config.yaml
n_layer: 8
d_shared_expert: 256
activation: "swiglu"
router_score: "softmax"
routed_scale: 3.27
balance_loss: 0.00456
router_logit_norm: 2.0
init_std_router: 0.0165
init_std_up: 0.0301
weight_decay: 0.21
grad_clip: 2.0
decay_shape: "linear"
doc_mask: true
train_tokens: 596700000
steps: 4014
Below are experts of layer 4 (counted from 0) of a mixture-of-experts language model. Rows are named router (the router's row for the expert), gate (a neuron's input weights, with its number), up (a neuron's input weights, with its number) and show model dimensions 64-127. Each number is 128 + 32 x the weight over its row's rms, rounded and kept within 0 to 255. Numbers have three digits each.
Before each expert's rows: a language model's description of what the expert responds to. This comes from a sample of Wikipedia text that the model never trained on.

# expert 10
Name-initial consonant pieces. Single consonant letters or short pieces starting a word or name, often capitals like M, B, P, and mid-word r in contrary.
router:141092079094112114116103132103148146125163107136109112085108156097084090071165154106099148156108152131175167125145124096088132084097124157117104160126185094098102149116102114151063144178142171
gate0:139133197099116149111112091131141132111093103094206147062145177148168109137159110165123093089145135213061108108096150155150103158102166136106182101121095147092150154156143088106098096182160072
up0:143149143112098145123104105118126114105125141129223114077144138141148181096076123112122118119156128150063098126152103136177107111132137145091189106137134154123130128103134063131152102138136063
gate1:079129131114083167106129158116114114176112178125139167114141106155099134159083143124142173120137095149150038167175133159126101133121183114118061108132091081096069152168122163122121147149139130
up1:128123134143136127157158115108119123117147123122158093050152064159122211110141098167114109148135141112146156069150074094111153145178156153134085122073183135151140181119148121090173095118127149
gate2:142162161146104125131128149171150080198117164078132116192102149105121169090126122142128139097089201075135133088138111097101169131114127177127119137123111173088079150098112173095165130112128126
up2:158068116136157205097151095121125141097136139174158138100115114120125116110131128107107182218147094114093089086173144160143092119131114125117123087127186123132186133069120105087081108119056142
gate3:117115164081079096109095137143147087113061124183183125082128146181143130091104097102124112110046141172153168141116110120103095144171103089132166155073091121149160135120151148186128132119156138
up3:102058090152097133186169148067151124114144160146149101107154119117115132092122083154099172179138087171110159137154142131116113163131160159145140128136105178140138113153125058130133121095097191
gate4:064149135166118145149104094085147134133101107103168100054155178102122164126130087180127143139097149125104098084218118149171185110178132134124092141135090079165126093139070107092160160114092156
up4:179141103078145206107074095166189084102092141174157152179148162110179113122111123051151138119159114106113160159137129129108101075155153132150176151186156170110109122084113157075129154105092122
gate5:131115072108092112105104114101060143077113137150146135111139120120180091111102107176145112067122113207128108116131110065177121067160120120139112142115154146163132070105128105123200139082128140
up5:117124139151136121120083121086172126117225173116170150165169125152065146151157147122127134125144124071136146156169103162110137171095119061152204114162116140145141147166110125115123111152187101
gate6:166138094111120157168132134133102169110128109082099135106095129169134167137117185152157128115104107102126098158146130067175130194096146075095131132058096113101188120122122126122143168167130080
up6:150140147138093176076109150129128162085146197139160127083115077144157144163115140136095140148082089165136059111115099207123072139166122081115121188084150118098150165092102105165159140171140120
gate7:098152151108102151168144131121142168160113158110150098103138098144164164075089159191132152129116171114128150206168140116130100135198102100089102161136152140135123113181101106104117156129132161
up7:199151145095168165170093093110105149082116097092159079157198075183130142120125093133156157049134147082115152093135038123160143216093136169165141187156135164122137079093165170122097198107126121
gate8:174098089117108149111126154133102133145133109150124125169124137063099116156156170085161100079202107063126082130116152152138132121131086113058172107149163083194133119160156177118094183167110101
up8:083117129106108170189104047135106163187097080114099139119103192102119119140103081152137128136080172123124120106112131138177121157153109115074108147187157118136162158132131091152106045101116153
gate9:146089147081142154116106134078143163094172129149160074114151090123121069134145118111180150133114103079158154149059135147155114140120120153120155150147119128158101100174107133121048043110181145
up9:175079140155090182107172125111118115147173136180137105054166104117120178103164122133157155194103115142150142120111123143147173102151116206107161120081160118108102158150118186162112081107235114
gate10:133120163129160105132110179102172111143156119125156098134128161101109079152165096092098155157137156169179142092149142094114131148187091160092109095141072154197130126153168171156154177128169126
up10:149135162128170155049121098125088175159149139124113199141135105098099072117090169119094142116154141130159130169071099196142111087125121129125061128041135169141143134123114128178111128094219054
gate11:141133122173075126098144125092121121116140119113153150114159161092141086178146138130073134088142118115051034100135092099185104133149120148155140106125106093087161176116098111143135074132096181
up11:150097129175115102108136192147152099110144087080155089148113109223090194083142106080183135123120148140138125171118122141138110146064119152106084160147158112144134135156111154132140127105086135
gate12:098159166061114094108189144148157154077133149151121147117116136184122140158114126081141142169128138176151113169173170158159096117128207136099122091156090117097096108122171169043108099110098110
up12:145113088087154159114107124187155122109185106105087128165110119096137146141138037174068051115143147032113055124128094152136138176160100185083112136180165118207149192105161050200155118127108143
gate13:116152055166137155146146181113129152141114142103149103139140100097184141105085106175107045121111131121081102107134130102147110096122131140101157163185146102115118178137193147192122110056129064
up13:125028093153180167156106126121169132172131180109109162126128135098142127139166117144149156118119175087178135111088180104087089119046160138130093129143165149129104098151041107145117086119115183
gate14:122144130143167130071112090128076111159149155103163099139162115120119151103120116129150106124183078162107107144127169128199130121115069070183135124155149182095141196164127137130112123137127124
up14:108144107187137133164126071178114129074157064140128088178106123157089117154094153113132076157132195142155184170132121129095166150136157161186137136128180136116122163102154131124121109106131095
gate15:101068173116040155123148134130097166163118134146135078085106133084125188161144118148147108132082150140161121199082127125151082113116116066092169117135166071168041076185149105164140126080133111
up15:123137116178165098137123095137158120143146103122074135152165126091145123115183148151120088126147122079112112105128118106120135105117121113130122165188127167134226182155160156085095115130131104
gate16:135074153115165084210084134166143095139108115154085152085158108132134125116042085139189196131168183124118137144158136188115138197135125070112101132141096118139073070173087133168121113108181158
up16:149183127149162126126053113108145110196085139119151113120150112126133120140110115134141172144161166094155142099180123128119098119133152194166174138138084070132128151118143103174135130123181185
gate17:163132074121140098113146154172080129084113131071080141087117127100150180156133066155161081115185087135164120121133109135136163126149125151079224133134123115138162125123134126078116145074097155
up17:210196080141169160114067053065135171104135111071074110128131114082113141169111134202116068095167133165161118118081087123130121197118133129119162097097089165112165143154194146103138132120107177
gate18:111104103142166152122107123092051129128113171175179129115159104117123139095135154112138114126163112121094107114119083154136092134068113105120139112101158124103111105188086130111146117111173164
up18:146113112131102118198141153092113148149092096104159117109130151130132161131177155095123129112082108136143103134124136134130131152045119131107144127101163089094143148142104124101213135143161168
gate19:139137118112183126158094117101140109057145099121091073160116176071097140200086167116163091143141106134095139143100067121106137092155132088107125120177038148182176126086101114094124128087086142
up19:146114172122144174175120144124169126138166144156100104152224103094100114134137162118159127101121038119149134060094162100102095098128054039044132135134075161145156141115140149137041178141120160
gate20:136126154161167119125129155185078099136146115135179118140164142127142116106082104101180144144119088121187132123166153082113065126127182171158139152137145166169215145120125144113127101127144207
up20:098094142173128107133160080096188170134134179113119088135139077142130149134220100117137108173147129123150115142132144131125156083065097110123127123095075102125093101108151159056121182125125170
gate21:096137136072154132130083121156152105113101099086084121149116103127190158097177141124133116176104166162126122145170137097145129123084127058132091120146099145096115086111143138103199119122108087
up21:090161129079182161105117134173096108074098102094125129115169200123167131068102105128127221127136109128091122179146113147095109137102131084107154077102127097119126178161128150178143146111128133
gate22:116137190094146110097051176144144127131169112127156109084136097134094131145169075106157154089096158115068083083120163159163098194073156106204131127198124082116149146131181127136106135161148072
up22:139131122153151127122168130145213102180115140142150160145140152155178146137123098149136138132095150120151149164175075154144120134150121112099149125104080180165112091131123184223131118179139196
gate23:120183150130197133140132147195070134172097083104200130182124166128139092092150072116119150115159098144082124158098123075127132108125082103088129087100146141096109082084104159111106103163146105
up23:131081131110138081056137147093088184151141104128018067147143158165104178107174133080180098125087141099126164140144111078087123148123117165144106144132096122135139132171101138133090120139149125
gate24:092097089121124163127169116133105131141125128109167139082108121086139082120158096122139111152110106101169086134101116082147190108127112070160145108152153133108160175164155110109141144076151160
up24:119136096137103141117154125108144101145123086142137139155116170124082104105122172117195165158133158117120120102141118136123119104147126131102147182149132071132116127111079142118144050087043177
gate25:130202127116178040153147116142073100069112148178145146158081095150136151149149122134117147079133164154116151118093110145142140149126125074110132117185112165167136135166172116169144115146188183
up25:084106116099199110084127123121044078072116092151184091165122134143124163113148158135101125110139084131066088130131135112094106136112155120118112182159158119091176170167136130121128124101213093
gate26:187095138127120159122124166098079109177103113200158123133121092168158115084153126130169142134083127116158171142198173133128090107183164083162094125128179069112115081096105090177106145096131140
up26:101065139127111184150132144088180183140105086159058159169132107143095147154081143117143135111100129104091173109140089125127111161095162103151131199152102117098138060147110105131144107148183158
gate27:074171143114156153133107148133125091088089159166184093091103189133140102090130119130129076071186162133091119184066141138140120054116123171169122152125062129084124169109132137116155115162087142
up27:187140167134187149149126123132158091114128143165152070150115134168099140075164127143128137146156144176088156106127165086128116128126112148163168181113079142135112144132141140161163170136092133
gate28:105095037143106113130119187120104129060152102181124099139102092092162158110175080133089114109140182099126115140186111108180125083129114093133135155154089198133098059140117128157117131078074171
up28:111186152158157174069127138101136114104146111154170124137140095130160099141128148126167175140132085147171157161147174139117130093105112138168123094126152152125074133147142150179140140135218163
gate29:093108118108106118103135153108109127108162087155105148162144102116054056120056078135089142112123125123196137139122150105127136205130158093120170112138148110147120118157120104155223148129142117
up29:139097158126104125092132087101168120141170132150123105146179128081084171140102170111078094134119085152099173116057155172127093127114117173110169110145109152087088140128131142109119135037142082
gate30:064070137159151109143112191153062114108127136105102172172139146188139096133153126105115118152140108165084112072093057169129154164111149141155083150174129183055140150181127134169134054125140194
up30:111124151084109093059082130126129088063123164148095081146137100078070088155098108167122159110175128100080137187098084083160119117129126162170143097127105125159084169110143067142112159101085084
gate31:075136185155115072116074124122084103113133102157061145111123091165086144184118121097072177117143094120165171077137102056115166129134148120105114078099175142174089120112075121147148106149133129
up31:156141120121094146145237142133096136125172139138170095100111088108130081106093146135151100179164102121135096109103144166157144127138128141145158166098111110076131161163139154118140091121111082

# expert 18
Suffixes, commas, by. Word endings like -ent, -ce, -ime inside words (Rec-ent, Abs-ent-ees), plus commas and connectives such as by, due to, after.
router:156148183123128111087112068158163135154078158089165120134113072135189160147151126100131095078055070146154120129127115182140137141165123150104123078151111094155180136157120106119131157110068032
gate0:125064143105112135105173071131148188136086123095161110107083117126134145096112135133134109067083127100201158122124172128063142125105089131096125122163120157113097105155123160126120106164123106
up0:182103136157084128140086139140143156100188131117149075145142151163135109139082120081126113149130160112142130080112055130067123123137109201166178110155115131096096071136082138147126181143106120
gate1:115146123105184170141132110138119133119028176160087089106076092121115120102146179174091138126123182164114142149096145167107102087154136177090100118073078118130107172102125164084072130124101102
up1:131157121178107220110171111137154157117110124124169135132093110109120054122173135133130157160078141151084128113164067222119107111156086111122150134127136130158170133150084156069154127122128123
gate2:105158136131062114103103104157105128104138123159130139123154133133135180185128129131190137144064108101126167161216119128121145098150125088141101158143105107112140153158176129137113120128137136
up2:121149182204119130088113191129129133144135116110165117129165133162092097112215121147097107082168129139143123140123134141174148097151133169063140082096138109131139057160100176089149175143148156
gate3:138157089134115118194046126164095147141152148095113116142148146105128101145062089100127151123183081152172101141115139070157152106154104134142136113165065065139174139120099079148156086079116116
up3:103142160120176120087141162086142075104141140157115054157129117080170157102187098142079126151186100138129144076139162190155144166162125110132110140149159132066107153185134159103103085152208101
gate4:105144106116158136145171060103099108109155086129167104128158070105127101116203150154119163123148122127140164176187127101149091119106143136144157134169126131175118098119146133116130099146122139
up4:156154111129164162110162125092147154122130148098138151114147099077112107126124166181059100148203106131154122138115127133140082106084136088171095124177106158151150101170192128129119129125110143
gate5:065163138110151179135114136125117147118111082107124101100193139104084170139135116124046148141112149172165162117149167081105116067161142145135097144115120124095101138163123109101102185152189150
up5:104108175124145112105152152148065098105106098154143098134101140080103143146123158163067103115090131110150108115101122153117092151106118137076073129154125175112081173077114176161139121149163127
gate6:114095092131128135096086144095130129106112137171116109104103088098101122096117085108141090082104100141110066131137149122155118130119103182068097153126123112175149162163135092045144153142149121
up6:159091100155054157124109147135114105138058113140114131095146125125086185079155153150131115127139090126159136137051128124153158147181120096163116088112130128126144136159145128127148145174110139
gate7:083133112113125143132112137101159170172135114097172073166150135118132105149132088131138131114137087148121096102066142114097123122146144104125143112117101137134103139118164079147111102138183151
up7:124153168143156091159119158153098180097125117125146136111104112105114107093141107140094131099125056086144117121108118121102130097129141129132197130147147096135126142089141139130105139079150090
gate8:127136170131137100122088199109119122123202069157107149153186139075025059174149124130108120122092087111112103090083121182152127140126158147147151167109163069119143221130148163074123083161051129
up8:177160222168141092145086145106147124137150123127140107126185150109043046202133150128068105078069117133084098088090140158150138110185115179124116178102154074135128173106185113132091111116086156
gate9:172124158118098133103095194102095108088174193100125147136185136137157055130172166120131131128157193217106130146105186138136121093155101083155152115101118112121118105103105158145130130086073112
up9:144174189092066109172100091134133096123141108126106146182105096143081112109160107153074115188079138127168109140137147109149129154129128101136149142115135152116154108120127128128072124183094159
gate10:132138110123092127130131146094137103106125101173159097181125169171168168087106089044141119171113119152124143109089090127170129112086141137155136127164113139140121090147144154125096087117121129
up10:107162190190055129133084178131126137107106122098147157099136168147152169161093117115127126168139143084160119129101107123121098146061112125112103072129114137080075110149076144146154137144119099
gate11:106172149124160113119167151155128124177160157149089114092161103180094119127132109091095145150181101121122129138132165144155104141096072098099148093146157117163143126076146093164136149140173122
up11:122148196145138158057144111117157167135145101127124113115176110103128062098104155114141148177163114113124127129139095128157116164132155161081097145101130132191128151135085106116172116124168123
gate12:162059144135141116181162144124127081142149217125127053089097175124133101123060119115079163132120091163143157205040157156214068142149105137099129107113105097166124159142089123135090109158120148
up12:108088175152054114127078137136149140141162098118117161142132075108116145104142185137147110156158147135118104046115126144094147155160111082145099145093115113079138109126145120181113140148098076
gate13:091144135084062138116109094079086070165093150114137081059100122154122165161197150140182162115167137155116140123092091190102158125098115100142128149146104152128118123176166158141102111098141109
up13:099114127106100104094096057083076092163093171146094172101137128085073115200156135164176197099087114117204137111165123152130166129161127112057136143112121160128129119178147139185112157116113087
gate14:152156133160102157135110179088156175104073126103154113133144150163144203093237155167099083126120172114143079061102086154095166103141098114058136101117093146133112130042163188081141115147157115
up14:153069109111131205124079158156110096112066118169064127134096153150134135127129092155144162151170116071088133103133107172166128149091144134103138169130124134137112172065091145102079056147089072
gate15:131135135116082148094184150104099095154147098141169182107114114095179130147118144162181130099108109186100123150128086128127165199148128204142077152152128161162173098188059111142129166094146072
up15:145135109086127216165130109106070112183131093130194159122144112116136122149147119111157048123175138154112106121113154131093081167147137162113097134104108115134119027144113131133118106135129147
gate16:117083139117155100105174210093149124060147105092093119151136116108107139128208142137172112114107140075152149118151141106117136126145176077109148105094079140150101170149128130112083197154124206
up16:179114096186103091145108083145097109114145155110135108129146144142106174145149143105104120133131144134104141191099129086157140145147103108119174122192209042143116143116109136171112132066093152
gate17:159122112143110175160139146131111155133139166094136159080099082155087143089175119112118087141022114120084111109171129062145129116106118105104140096077127204086139071141071112115144143100160101
up17:131105146113116101157156148137146137129115125144102113087105088167092096100161109068098143104101188151126099106134117143154119141132092102088161079082150226105102151129141118073160103132173131
gate18:121151107112125178081100072098148170138142097153136179082164124154073170152173091105132154191083173115132172123139079132120108125131099129150164145193144142214116115159126089120115137199192139
up18:133139141192094119136148122152148069137115131128124116200052138083188082121097128104172131095166112105098105073104126089084090130149115176100080104065105121097160125079109120106137132129085081
gate19:165084104087131089163166135090139169136119140175095088123137102139123131143118174094117126108127150137155157158110107149182119126141086147145134135080125104109163175090166070186125128152083076
up19:109121166151100159108079141140174091114160105103150206122100146120090167127139098155107092070142118111110120103043110111062143119098136123202154132150114172146102111103115096103122142100185131
gate20:124105142168174092151050136151157161122124122103152070099139179154044155084139098098117129168104137123140104161113129098107171159151123120127071110150169119123132135129113104151140152104138133
up20:134140123087145118108131083085122187153145139149152197123060129147188131110115204138198112104103108106069173154124139141139105150153117142128156145114113147169133142125103101113124141123079120
gate21:044094166136112105135108152063156119067101113197168197115147148132105153171081127090117166139139120149094129115135128144152127134180146163109173155141172112178117081121105166136128190101112093
up21:095141184151106122148137110130147132090084133138128057164160137124058113134164150149133137069154167114147166113155160127146109057055110124086107113160150128131140123133112102214134148182096140
gate22:102094121155148101158099178140163130145086085084167134090100129157126131160123185132097140153118111173087114150154091154109138148123096154166133086140095169103082064182138130162109134147123110
up22:146151153150109126114186036099161146133177075122142065110150120083108102139099123145076079163134088228147139154110152125136111123203083070095091109086135077086148133103142143155105106120104131
gate23:129138140136108088175116107109179172167107184141133104109175102120067151078096089105118101151183157154155177147157116131103086123189118125133177171126126137071112125134150136135120140114244176
up23:168121115163165142175133114147171093127109154109175124202138128142097099155114128150100215102164117081053089107032162199132193073142184143123134099116142176188203164111165164130081107114093162
gate24:151157130194157131146096102131083111197184134171150097144196109119163194125136101168170137069150123119169150107142190139165170102172113158086156109162154178169144143127135161190139111142108128
up24:120169109181152131121112122184183092154141068199123185101120171134138134096111158117131124134145173126155138165148156115137061100100162106062071118151118170137119152122080124107124152128155167
gate25:127102103128198179191117129172141090124152114150094110167115129118171127085070120192116127181141168193119141103064111146113162154174112122133102109132096143109165190078103165098163141185141092
up25:137140106154055101137144017068134099120117137103124141133148162124171140124122133105140129112149174144105135076137128099179166121077127072091123177144139148110148101120146135122076172115129172
gate26:138158109117108110122112188127116086156110105154110111129110133162119106104095143121126132147138131172168161167090165065188135187134092139132191187159190076118149100140194097148124086117112157
up26:109082138136110188142105116113132126102161114091109144113107149109159079145148103152096143114131074124073132125102070190067149102139169144120076105118083151130097115133112117081058176100120130
gate27:185207152128153151159122092133174157155131186121108183132110111155139137155201114149134151083165161101146156156168166152116105125169121116146119069157160131138115245152140159105134147123221119
up27:147152151136147099178180145125100140145117169136128134063128095128094123170146124162134173087125192147095172111130059124142122113132125148058151137158119134154124110128113138061151116171129126
gate28:093100127160134110169165082172099094089189134129182081121136104153138101042138084124163111170147120149092153098147087163142109139145168156106119145113157161145107048118167117095145179110134201
up28:124121144138144108094134123139096124120141090112130111136217042082167156131190083136148106112155135109092133148159109165094147113116179141144110156101103165157123146124169118095156124136116170
gate29:062100083113122124090175174147128102086113109181143124136166123140144031105111146187152151125160148185128145085103144120128117086121157124160164148094130145119137163099149139114150172168130163
up29:089112175155153081153126085121101170170118112106103100115108153142120161123097075114095122117053113104107083141133140123099188101172102072134123086144175111234085076133116091127148123084160096
gate30:097113096072137144118129144151080105126096102152100072121192144141080065143153156115153118133133158148082134114106144147103146100142118087148168144142119164115147136076113087093169124127150164
up30:125147136127117107082132162131175116089134143084109088114118132129151099061095118107126137160144100168142087102077106093166138103133169154085050058088153110175155038165163155127124153090101111
gate31:110092185155156151117133124140132137064099105129050170154145106127162106086202073104116130157085117141108170148162112143136140120147113171123137082176115140107154173091154155171126127138118123
up31:165102175125149191165208158133120140127125123167111112130120086119202119087137101138131119193100045110120106163193054111118145109162088201089227114159099091087154155115131103199096151169091094

# expert 43
Word-initial S and consonants. Word-initial letters, especially S, s, P, V, H, Gl, starting names and words after newlines or of, de, often in taxonomy lists.
router:190136142118143105128104159066154097115163095120181178150155152133091126094161076097097138153179108115112112146144140069154092136164160154128121133119096143163134053105114134138095080162182139
gate0:147135121130162135123108149150137195150116133124125130109149125103138078093144087089111087108178103095109127125157101124155112154085097118178128163152131103108115115115150170242115139094114118
up0:167134107140118128117087156168196130112094148193144105135102184147127178130157129095184140159220090097059126129144119105153103079167186112147185123132141123126183137112137158159124114088126157
gate1:116100118145069186121182084094147157144118139168123079142174174132111132120093119175127169108138144101150146143160046090144116164100145146088176157182110072125087152192084106113138186109125179
up1:127170085148088047151148133132164161140120134066150169133076104082180133106136083127087116107164148092108111193101156145127107095129083131146058164098164105059167070160080109192126135130154130
gate2:101125091104131099163130120150113190139094143136169146072166100160097145145085153082089081088157128113137181099114127133087134159116119112115108095142173193136138162127145122084082141089166152
up2:125150057137155115119111104141118170134097126107118119066150144166094156093115101128119111137149138095110128058136092189119123153146173164152076124146127154143121140104157074097178144100140160
gate3:145124184120141090072131121174140137103179078150172152118135153078148068080106137131146123049091144151102106038127128140113203101126176183121114162121171134095105121169106133135154136132105088
up3:178100159148142128084121111128164072099155099155199144109120181102131072143088129125150141088120154118076132095128086138108145128112168134083085197091152172110114167155105071109193068153106061
gate4:125108159093175113129112123153169151166129182149215104065145145114127119126122075064121144124077129168177088128155158142113146086120089140088138095139155205156112131138120107142151126171128091
up4:122103110171156123164125134080129059071139098138077100183140126120114075139133155110133108114148131071132149120177138095099120151067175190171123132160114112176138101176093066154080156115093157
gate5:114095134123137099128166151135115106174088136073140166135118192083149085107121139114175164137119132107150161139184178068118108081144152138087135153099154135145156156142156171119133186082127169
up5:144103125138143091158168171138173157133129132112163183081089175093124136164117185115151140110126181111130150204190189140086120123115115167088107142062107135154124103139170114099161110092109176
gate6:136191129218160141161109113144117083111150108175116124133135102095140149116031126141098124244122162184175104166107133117121136135147155138118113145125213159144145114193136196120102188121148114
up6:126172048129134150113136139108047106148129122116093163159151107145137106127207100109089114037108130141138141128179179117136123105125149119079156089184124123102137182098072125130066126144106125
gate7:154135169135103112117058131102149169123128117108150132149167123159113150099137134154110135089117144150081090155153107114094158143120081114135106143124149091183193129131139090111154103086141077
up7:162134118095069102126127139097228152135146161126080099125142121135112142068157097130107079058149080126108072161122112136116178158173074177089093071137135141094135086119127074122152099109138141
gate8:130086163125171139160164143105116131140216162150104153090155122134161119167143173137105091162115120149126092091073145170129161104124156186167134151110154142122165169127196110147165102117142110
up8:057184143115108108097139097168124059136122150183126139109104104168109131121097085118136105120068150169171053096218128100144139142133117131058117153094111151111086134058143139174107111082112094
gate9:103095119143135172152170178124139086142104150147110118109141152145116102176098136145102074188085158177141134177096119141112128187141134160174124154054084141100114172089116128105109147091147146
up9:143118120162072131089119060177124182112111068157136100160130086076090115103140142129167137134171092065121116056192123151108091122093133108098131146117154114143141064155136081112074133192135118
gate10:126100177160113062095110077053142146094124145094144112159092085155139165116111118149161080139152098138100105127099176068103136170144132183130099124158109145108109107199154110078145127143156147
up10:103078205168142068080131076108173118111115147145125103104142121112155126070111136166164099097099110156177071124079100071095184144102159174132055121140124132101067091162147123130152144159139114
gate11:125153158126130168164093061138087157082174135088133123123177175154069126131155165109094146176143079143135139108153099124057120153092129110176084133143217070121128108141090128153162151113100121
up11:096167111131134103122188058151128138136143127106124076103105157166086118186110175113100116076102104093096140129134026122099087093116113139130094147131180167113116168117170157129119148141119102
gate12:133143115143125128101151170120169147041076138093153081128074132122124185170153151092079112115091136103085057138106120140136177129204123167066183094144126113129127138135136165126110109141152140
up12:114174089117095085120099112138148144166125149111140155154092177113125153103148113101134187111094106163091074153165188092097099145136135106119127198159131073196145144086114123158142165123132098
gate13:144204165102151121109137155114168079122153093111151144142103092145158127112105150148176137179156198127121130151125119159128127089131152157172173138188117091147154157136096106096212142131178104
up13:123096181152130151117129112148100075100089154128101153136141145122103135060104112178086159130172108106131172112171112143162099155202080071189044121055137128133147148127128104154143127076055075
gate14:154167087130114141144092151114137122099174146165135138115114118151091095139098110131119121110099118132136084081158178133199157140138123133120119123162156124040095143058174111118103184071112098
up14:128108093172164098102091132147149128090132143152148151087193101122115116121113140119137123117115134122165085097118138175189222071104153096144136128124105116089119174106135061122118168122126058
gate15:075147116127177199128133134134103120127103139141128132127131112113081136085148101151123116098116081086168138090088097159099130156146047191214132132127183126187130081124127098115118130097187127
up15:054130159131152176126115191135105088090130118113098148116159093121124181095108122104115136132135092135207169126130118145108118157110109202168129158127170177111119114160170149138104171140178090
gate16:095138135137121081094146118093145122087200134146097079093078216154140175117106146122156132199146119143151185152094114116148151136108119092144115152093148120131177153105172113145147123140162110
up16:162097126145141145148118106128107171102111105126136137155158100084120150131141084172071153064121145140099066130120090105094125080134120161143158093176085133120112114156098081112137132119125106
gate17:194086150134139112114153152139129172165133146083147118164123150122134089106116144121164084123112144099145119109190127089063133130088121079177146120123156142122116150119152093139108107069143140
up17:142100109136139188153154109200152160147138096136163151112161117169147166095060073109203148137165117116095101165195130115128110149184128165168132111171163123134111133161110115177084112155081197
gate18:156145148080180139135124097120068120144098130115165105068123113118139121151100104164137096122143187157139089117107131138152154126122125173102172048123161145110087128106129129119162151140136141
up18:120146109157094116164126172123180094110153136144100190123163156157139130233162140110079120109075111126120142168108130108132175145080131099162097146107108117147153130122145148097116054148149160
gate19:147117151126174130134140129140127095072113079115128162146114183143147091114141115132147108159110135144152174111137100145068110158155120145146176137075176142100114165158110142105129107142109074
up19:143122116201081113136172116189090163139177197140136120121097128158127102099178123088156150113162132182126117071118107125072080152092148154114095081076145106104188107156140132126223099142108168
gate20:130134092068139065165118183135143077135102098152135101115128177112215112128147120105122063139132112110130216093145129148107161176115143128174126135123110174145131079157100093118059109139138184
up20:094111146160142208080109129120138165098112147137126138156117130090087168104148138153125130112114116166101072153116140182125104074127162151123083170148124133159139108133108128111147154131124095
gate21:120142245136135142125159150185117184149119120100113110102075113094114105137123140162128110141147121101163125091110118113121124098158106132097184071129156076197133063131125128164171230148114141
up21:057128198099128141094093186097149067111117138112122115133072135076177171140161052093118146099069135125201122137093107086130119092132129175102118080146115111155091122139160052171144073169108133
gate22:134143097109156165105101141111123101124124073089144113168170105074090124089116128170139130131170207090137134119149115185125102166088171138157099147140137138133172113127146112086137178111114144
up22:138151162106139150112181075127155128092131073086085179082122104131130097130084116119086159150089140109188102155134143131104111133135041128121150087141111108121152155084062149113140096110146153
gate23:150084105041121112143111102067103207113150178063091072099153159121164133126078117107126126120128153150169158145165121127169163145121124124143131130138149095136143125145097128172061109148085181
up23:120128170097117123127159154095133133108090162165113087050117107141132132169057131183118176141104144160120115163111173126171174116121182091186090158124157131154104124190149103150134147162101175
gate24:089118158104134125137124104073116141141182166131132119132099140097113118090111168089112091095040153123108102168133128144110119081128116190096097159174167115182079145139088138155220139139142119
up24:152088173199141180122142094123158080160163142088150087119078129071122130144131062078127123106182078136137106158111107129122111201084096092118131172143128171083117137099114093163104161109149053
gate25:077132159156129150157114034113117079184109153082091136119139140164060183118195147118148143150118141152120119144151173112151121125138115123166159152120116081126148135145144150148122253086122164
up25:118127141173123131170089140079159064156126154077102151142112089134089124109175175155105174125139136127116136089139165127156083123127134123156167112107114053138134163132138104159146203104131118
gate26:108121067104124095118201068073107136090140159133063168111126124116048172173079176154109115119072127097137151082120150143153146132123041127125090126115121179092130116110070087139098116061040198
up26:169120140108106112130155134131135131128150135146093115130129174114138098158117157177070157112142136103080137152091120098204175091087096173135139074093112152117172127133095180134118154134159153
gate27:163121137114147096110133135056097117111053172102111133174115226095132152120180146104197091164101089177137112126158096110151106098070133102178086090108132143127170104157102135142162114147156104
up27:114153102123156082145165127106084132083106087105110116146067099076148144157108207130111182077076144187158132119113103100116171075151148147103142141102114102122122127130146124144133123117161147
gate28:134085127160143197100132109111162121073059092083074132148148111066220102049123043136139154130125086104086155063145141128102153101145133126076114102173163131116124123104207163166090174113139066
up28:101118092143157148148126128101177119117108162096125143143085146099166107042073084087122142097147070121171124070067097112124084074095180135139141090140121132133071190116176104122140125057130115
gate29:117152086109161138152136113128119093126201135131075090171161096152119114121140099101121152095142210174142130103156127161122078204146099072110154074169108120065117120151161098096126124057078147
up29:150130136133140079094070124149155093166138120123070168131081122115186114123109154092103110119181111084146109148163033132133097067135058193161123125158170103138122162108119114089155119074119114
gate30:173155167172086102138087072172149159114102142110096039161083160140094166078123123105118133103057130124126083177120061118153128123172149133097121140116065193137156170096122099122160111137152166
up30:209139167164079095136121096161158180118090152103126060167093129139108141124135143125141123130048149123135107157078064135146137143117137101055104114125080183109145149136137136112148155164172173
gate31:128118167106147137060112130117136126121148137155069126155111080118156093193052065180109147129144117215185140100169135095098146167153132073097120119131103138018151114118109105112146160142165088
up31:128111121111098190143140119102135103153092099166151155181125169061136111067220176124144145133111199073083078164085143124137096115118181179135148102114135184170068104142128161141114068145115133